Weights of a small mixture-of-experts language model, trained from scratch on English Wikipedia.
Experts: 48 experts in each of 10 layers, 128 SwiGLU neurons an expert, 1 pick a token.
Training: a variant of SOAP for the experts, 432M tokens, 6588 steps.
Below are experts of layer 4 (counted from 0) of a mixture-of-experts language model. Rows are named gate (a neuron's input weights, with its number), up (a neuron's input weights, with its number) and show model dimensions 0-127. Each number is 128 + 24 x the weight over its row's rms, rounded and kept within 0 to 255. Numbers have three digits each.
Before each expert's rows: a language model's description of what the expert responds to; "comes after" lists some tokens at least twice as common just before its tokens as in all text. This comes from a sample of Wikipedia text that the model never trained on. Tokens count by the router's weight.

# expert 21
Word-initial fragments. Opening consonant pieces of longer words after the or a, such as t, fl, form, ext, neg-otiations, bl-ues, dom-estic.
comes after: " a", " the", " and", " to", " was", " were"
gate0:106119142171117118143154143163122107169144155137138167142136155154093102098119158101093078145088101116092118154153127124107111118147153128107089130141113134162173126143119168100101155104163132151133182140086096137165130097134109150153152158110107096119160147135146125150128120118135128123138108108156123123141160103094156159145141155088100140152143100160141167124157147135129171148104
up0:103112098129133133119132112140125133129111141132113131084100119125136131161123124103125073099095063130169138081123144169090111137083104156125103115158123124156088141129137125148111122128132115156113102144204151086119134120082156148119147103166105127118178116140179164118151135118149132134130155134109118162190098151134110121106155107153163118124124145131141119111078144115129143129142
gate1:147152111144107159130121113148138149125151128090112102111102096142114112209127134127106103168124121131102139124129153151133128114144138069095174128131135085150183128113135144122103117149135114078124098123115146178141147118142101118158140166180189142095115125128107156126120138128129114139142150150118124087136129171119129096127127135109130134145157097150175101170089117085143146148123
up1:152118123113138135133147133161130105163152142117187128186097117129145160102158151148143140135113107117153126151119115115178147135142119107095116154091117146131112134110124112141131138121111184141125131099129132151137163145113129098110123171162156089101106164089117139140151102141118134121085110136150161115073132033140113132148110139171097124095139143101146142109119097156115135130105
gate2:150139111109124134143113147159118111110129110169086147132163106134138114084133131161110126129154092132160129127096132138158155117147108092092138141101151169113177096145133129165129144121138151107116106116153113087120111100119173090122118099105135122084178133135096149099126120152115127146159124151140177100098121077102140124122090132120109080094178121141170112165118123163097150129107
up2:141126075108102160098145069108132089136150158116167153123175135166166083118128137155146108126133107098122155121129135136106116140108133109125106119142094125098122106143118099134115123090155168142129101154127077073117092148131156164138119112137140113090097147130155134108186145149119154132120141129100121097107141112136144133146099146138126144070129122120122100141089098121133181144094
gate3:135144164109132112082131147072105130105108125176149149158125137101109148119136134115167131174147126083104166111141108125150154119104131112140115146117146160109160122155115138101113127156120140192107136127156134096123098147134101120110141136068151101104091092122104112108122176136100124156135143110091121146151101153193150131115162157117127127150140098164133152126162130138123173104126
up3:128102093146131118168097155168131148081140145109068106125120080149155137110128116132121134095100111141146116145112159120122093127143146144124131087140122099129129109097095094139087115143144132116184105106115152157127118134139123153137165137155105166103133115124125139140126130089148115079125099145152133110125181133139127179214101130126128144103132121186129106114155117137135110147100
gate4:069142123189095142089140132131107156133149144143141132117167123158126170151109134172167131115114132140104113124167121144154164097077131127162148165135123124143152135142160132136105114147115115150110114114141114113149166122115177137114125129148131122127110143144130131140116157153159125134110155127123101110089137160090128163098104148163140099114139141100136155100149131189180086145183
up4:152111088127184121097074150154143102136129100126105128113122148149139111153111095182122120164114158112117128143113095131122148092135132123119120116146147152111150139134151107147122150158116137134137098162171132130130119089136100118113102171141106165112193149163146117132177132138090112105164104138183137140103152164148117095135117131173104099134159125112098121109144163164155155115135
gate5:095136101151128122070115119117173105118116115159130149108143102144127156149152123105119144105099138145140163120115141102113142118109137126133152131096175144109136097144109111147111155117137148134137104118133164150167075140138109087127145154119115127105116140153143142185158153127164054150146126140152114136108102198163135149169122134074088128138122120153121089135140105128090109122156
up5:108135120087134172130143154111130157115075121173129119150146127133111094123126124111136125107141129139165109148136140095118096132131151136117143127121091111107115109133165176134121129123159126136136185116180118099109117112169123131103144151128117143120127135125133115189158191108152119146107160120072165128115124093123145150101122144119144080103132088120114116088132122057133090125169
gate6:140142186116086148116173147104117151138135112136152178130148127142132136127128144151087143108150106154100128157161140149134115127111137136085126144160135170124116136086131100124138082191129136133121121094185070079085104163123147136137126098121150147133130118119148131110107085141135134128171096135147136143090103143150134129153155078120155149100147129144104104129144164131140166115122
up6:110168118139165109103083107120133171114105136161150146127134150104112120179160102119177134134110167129152179151089152133114118129140142143165094141115083148144136139149156169130155142101117092097126145114091141077119096134102116103127160168135111102092110116106091099139140109146140183133109105113105137103146133132130139140070117169142121109154094112140110152116114120114126141115118
gate7:121126144177118162162151148115166123115135113126110152154147116127119167137126142133154127095120121149127113075153131111107154144201123097120127129101180145143163104083122148096085097098121114112141132115140134135168142112100187082135100141177136122089125138125144087115090147137081125155146108081135126119106141153112134102141140088160124094107149107135138110137126128161117132134105
up7:108109151155122190140121157113163134142136137100108129095163128122178122110100169182146102136125122136103123126125123087129135131166100095106122160097130151164145150110138137142121117135094098131138070096120104152135130120110128071205112099126163113129145116143093100134125161165136095154133128081137113139135124138098158094121119094115132164153130132129119115113102113160101132161130
gate8:106122148123111117111127086109115140160109129138119121097108118113141111136126104146141176147070133103139121131133154149153109108117128130143132084094112155092131130121099156125115098122144079143101116092128116130127169140168134103159154131115151127101147099164138100088110161167106112114126118106181145159161095167159077141134127180174119083132165096166154161113130126137144124145146
up8:142142155124125105114148130120102140147152118127176108157148142130090125101108171130144144162124110104112133103096133107110114088110099148129081154102160096117122160129151111151085120129146172092200174119127126131123118160123146113100135119147133130117138162097079147116083138112136137134131102140074105077116159094115126116148129096122120158122099133152107115135141079079138103157134
gate9:100126151176106139166124153184141093147118108127123108111131152143096113082128132134122108089122111155131145146091183137114138128143096122138151105145153165148148119171130148173114125164186153112168111109107137111099178117112115133141159120140174106099134160134101155124160103123125160119128140184113163155137160123130083112121146162127146089110132139130128122124137115087105128137104
up9:161131151106099129144111169115148150170146121180153152133107137141114098104091137122124102126112130107119153143176122087155162158155129104132090133089152181152159153122159172129119160172098131155136145108140103122133106086164167085114105144137159121182141135123119146141122153125115117114116099143133160093118133085126129158117122129149122120088118127131109130125101130084131090168155
gate10:113137128125131104080128109133140131146120104136112083124147110132116154105184154128191155147142129128163131093112142115135102143132123121108138101088146148144138156151179122114118109159143130145127108148159077139103158097139144148135135120128141163128103099155146153091173095102147151110135179164134112198139120088140115124122139133073127118097140105113111111093125185126136146111139
up10:119138127132114130154136112106100079137072112070155116104181075158139116165156131138073104129166147143132103150139110124089151121132166113095103131155107124148144096121080100141123152152139146101111101134150144116119116118126154155138144148092165118083116143135132127127097094132150131123098124103150173114134115164123089179125138100114110103131070158142125144125124121134142096125131
gate11:135145094130138148121105144128136133091138132162128112066139119132124155108107107124156136107110123145106163089153143178154138101185101109091166159139130089109160139148089133157108151150147167115146118107113146122122109146139127136155143127127129158100162145153122119106138134153095177122094123097147121140136168100125072128140164123131120107084078141123132115093072155157135116095141
up11:094097146123123126118143101101121122092112139133105148145131139135125106149128105128097118184160129127186095133114149130136110105131170131122125118132133159110078083123131124129126101132143086091113113114139083075112115162160095149152137098129095093141101112110179141128124086075122132100101162085118132146113124146154094149126125121131110138149185108113169154117122137125187147143118
gate12:129126101109127133137127141112099137173147139154124118071155169145128074142122155108098126123141095146155110121098096077133132154145083108124116115099129108165109098095073154157095152128146075152122130119145099139117131119142139075155157118105133120144145125126131141144137137152120101135176136129109177151089113123097113146157140154118121165125139187106131133168157149137157127091130
up12:072118150084169133138115123073130131146146108155147149119126090158169111133122113116157104069129145143157104091147115078143119161129141101133109118118146113145114125123099158123144169100159089082143149123137149151091129151115157137153152120128117137135131169128136106100140154125145107120129101097135138094145124137119124105139144130099126112111120146115136101183122203096074111143134
gate13:089123176122138121119166111118095135135138148153141113174141139146165144089154153146102126150122069167123131120132123129124134096120120108105164122148117132138115140132073123117119120147146170130135114075145131152185113113101131053148181170174130103079147137108106119150120105090114138142152121144154163154152138109124103126156127151128156119151162140124123166116096116115127138107136
up13:128161114165148112106120118160120133105151117132112118120117083137088086123176144083112122104156139124108119132159144141169115146126108150106155091100151102152139122079122135100139128126159143112129152110121178162156135120132115089166102160115104112089134115138113096104114136138143130124192100157177118133110121120145130065129145121114111158126102108101134098174099157119139103119177
gate14:113139118166119130132129132170118113123108137140131145147127123083100145129091136132126135075127094133113126162167126130153120114172127151172145159109180128167166096175130142149158117114114115165138112150146111113122117107060146141178131059118139094134111161110094125112129134107144137122105124162130109150145156145181129082118132147116143103082145096096150148143131120103124144128107
up14:165118126128126154148123121135123148177115094083116122110115101131123147132103149107118101163136108155155134121080137096129168117094128110119105110141127117112152121145123139143110110120166148145122157125076183113176141140152153124124143152119105162079135105132171114139150148130140091123174094123179161149086156123067083132128158171131156121118131154137134138136164121099128149100156
gate15:101125153177120157109147110103106169088115146110110134106116142157137153156096166134129135119112100154150120097163099127125129119116138178142124123143109128159110107168114084137159107150106104137181116173104123092163168125111136113113108119107149108139141110093123143090125120075166122188125148097113089118140154128143095131158088114128110153093167127115165129127095109119127128114111
up15:126133086096152139133130098121156089112122117116138142167123116124127180153122134107132124088132177119133095159119129087164085101117137090100168094093135132100146141133148140122096170107164111097084122110136145142116096156186145170156164149123141153119165149129163132140148113131119115076152145094139131103150138112133127168116169119168125112178158120117117115132136141103124134115114
gate16:131134152196101131117142114156090118157130087145101134091133118125128121110110127158151129143097107118134140106160100099126138091136098101133134138106121107121165157091135140120176120151179080147168081132146059076156138114115154117151124103096144099132137152104103111120116112136113124134133135134161112112118151095133153118142163154144126116136153074131153155106071126122138155116137
up16:125145089074118124101168157123161121096153101136162114087108120118133154136157146070078138113129105126131139181147077138107101103161123127133131128134099149128120147138136121120113145143154132178091105126133159128118107125184157130132111132148142158128128109131116131132085140103145117114122138074101129113111174117124139165120081078160165110090124155158105145106117120116110139099149
gate17:122129100130113172121124165142082163134138133166105155160149115125112119167096136211132110118124128151129096129081126085169141120150147149143086139160121142165119134140095145121128119188123158134105113132101092156150125138131127115104136108118104119092148131132110148145126103112136158104137160122128116101173134069152133137107155139116172118130162115087143168153128107084125138129117
up17:139126150134111130154129151136100174094132098129122145176165104116104152174132099149147130120144120126148215136135124126113126127149092101118114120122141100123088103118126145123149127159147110115120124112096087127163108198172125146107125134126124128116108121098103111135115101086132121139087151115147155090132113094129154143103141141147172148105134076156174141109094086124161118135123
gate18:142127126085138125139144110121157149135149105118149147147103140129119140141127086158119163105150135157116124119133109198133106079143107112104176090129105079109115098161133093108128107111108088169112141116125138153119128127103098126095134090144146138113138124089114121175135110073143128119147131174128112176074125113159133093093130138184153130135115123142134112113128117155142081112155
up18:128137108158107094163134111134111104137102142117129113130135107113155109150142106122126101156134144096103141136095115121149189152132158133120137180122150165137118160136116176147099145121144127086159066128157067131167138071142162130200088153131153117126126132135144114082142107160125116102103109098133146112174162146108116168150124117128123129129151136128101106150144152125129145126132
gate19:163112130126136096103145103097173150173076135171162108118103118140122118142081122122144141140144140162146164142110104116094166123132130120130128123113120134092111098114100179150136154131137138092120110149131099143099126150125090130077163116114121138117087105096162119086130118119109164108123179158126151107123158166082113135103095116181114166143116124114123123171153109119116144118132
up19:133112128169080079149122127156094143087109121102147130146123137141137129141129125092134074167133101127093129107176148130114118118115131116107161089090117146082118127092180132113111131172165164142082114141134147128150116112167135109117092172165135129097141112148145146119142140140138110127189132149126129152149099114144161145078114135101113121093129124095124164134110154156155130106142
gate20:104177148111107110115142097173161122131076132131107140066143138101128106105122140068133185139135133170098173092108130103100153124134130132111157178130157134124136071142141113089144163131131133109122114144107127129107157137142114119125122142094119129125102150130108149111120184105132085102107151139141102165168129119128153114126097116144108120112135083112098097156115114122111158139147
up20:125138118130129117189193150143103132137112110113115131103123154108140119098109120081125168097139138146122144101119170147130111142109098142127141141136145166077102160102124130138150116133102115126117169122120148100138082102129165136175111082120087150070110173132132111108098111137131129116102166116177150142091118104096146157118120162112108107126105133143117122095165138136143150149169
gate21:161143138187136147126130148178124130143142144181112137132134134107173131115157082144130128190132120155134146153139160160083109149127137132093112130109128087134101082160179145145169125143109100123108140159099147135096114116101114113131139122134107148125129130116119121112119160145142180128149067147083157146138130138125135098128148151148089089151106117135141136168118160167128145104132
up21:102138107113153088136101127070148122143115128151135169138112097152125122130124188156150085155104118115118097165117118120158087097108121098176134153149119119134172127123122091137131124159129138116096133111155091098134125138133131129134156168114144106152173082150161123147133119145146118091126128147152145099118143105141062168104097146095115147146115118135136137164099080124137141100093
gate22:125158148120120144148138142096128129120153113105074097120098118120137129098100139152082118121141104181152119051133157106123121097119086135125167117145139157128086121123084133117154116103117169129094153088116177145089114094150122180193148090146123112148125124134092081142161122113110155137122094137147120147130111148150134134105137131126131129129161123118138138125149136104159126163144
up22:160130155138086133116138135150108101096074138155109153126141114106134132171158142137218140088132105121125091155109135163152124155104124091087157122101152121161149149156130127151145097140095071132152113147152094149126118142150147136118124126107128106112106135138119141112158137132126138133136145148115131127150138106087128153113117104113123130087142134095145122100083085134137133054097
gate23:101097124146113142135169118113093117153147092169138136096163162097162105123122165153107146095151091164184140130126149122130147137142135120094132105146138167098147121114118102158124126181111104123143147126115092173105176126121155097115137129140170143095156152147125142121140124142121107149122131136134142186113166113104095120130168138134156062109105132122176159139105142110113118121137
up23:143097134184144126145140112115148103132116128125127102135082122226095122172132125099107108123156160085091123153133127110155122132066153096145148155105115125136091106133122141129133133136120145142082101124132171101161110130081109158117131144131122122126096141116121119128106088168088120107111101137096095109122144126136132129115100160132134152101168134120093082150107109139135149118108
gate24:104135114168084137113119116132126122108126116168091150156152102079133134091077158156104116103136119149144152139125126109160152109115158129138150148148190115133152079091139104150170105107142107133130110170091146196091133135100129151117092129090105092132153154152099157132125138121101168170171146144111124159114107116127149149131143152157116106133144129151130139128116124098145133140140
up24:118098127117144140101156121107100104138110155126159185193087131136120120129110131179110108124144122127130098094122161116096121127104050150145124102157134100163137136167136113120120102154122159122106100119112119120151121089167120156107161117199119114121106122144123143146125153102095115105118106152075114143142126145100102143109162110082143140154153126102165140131118131115154123146134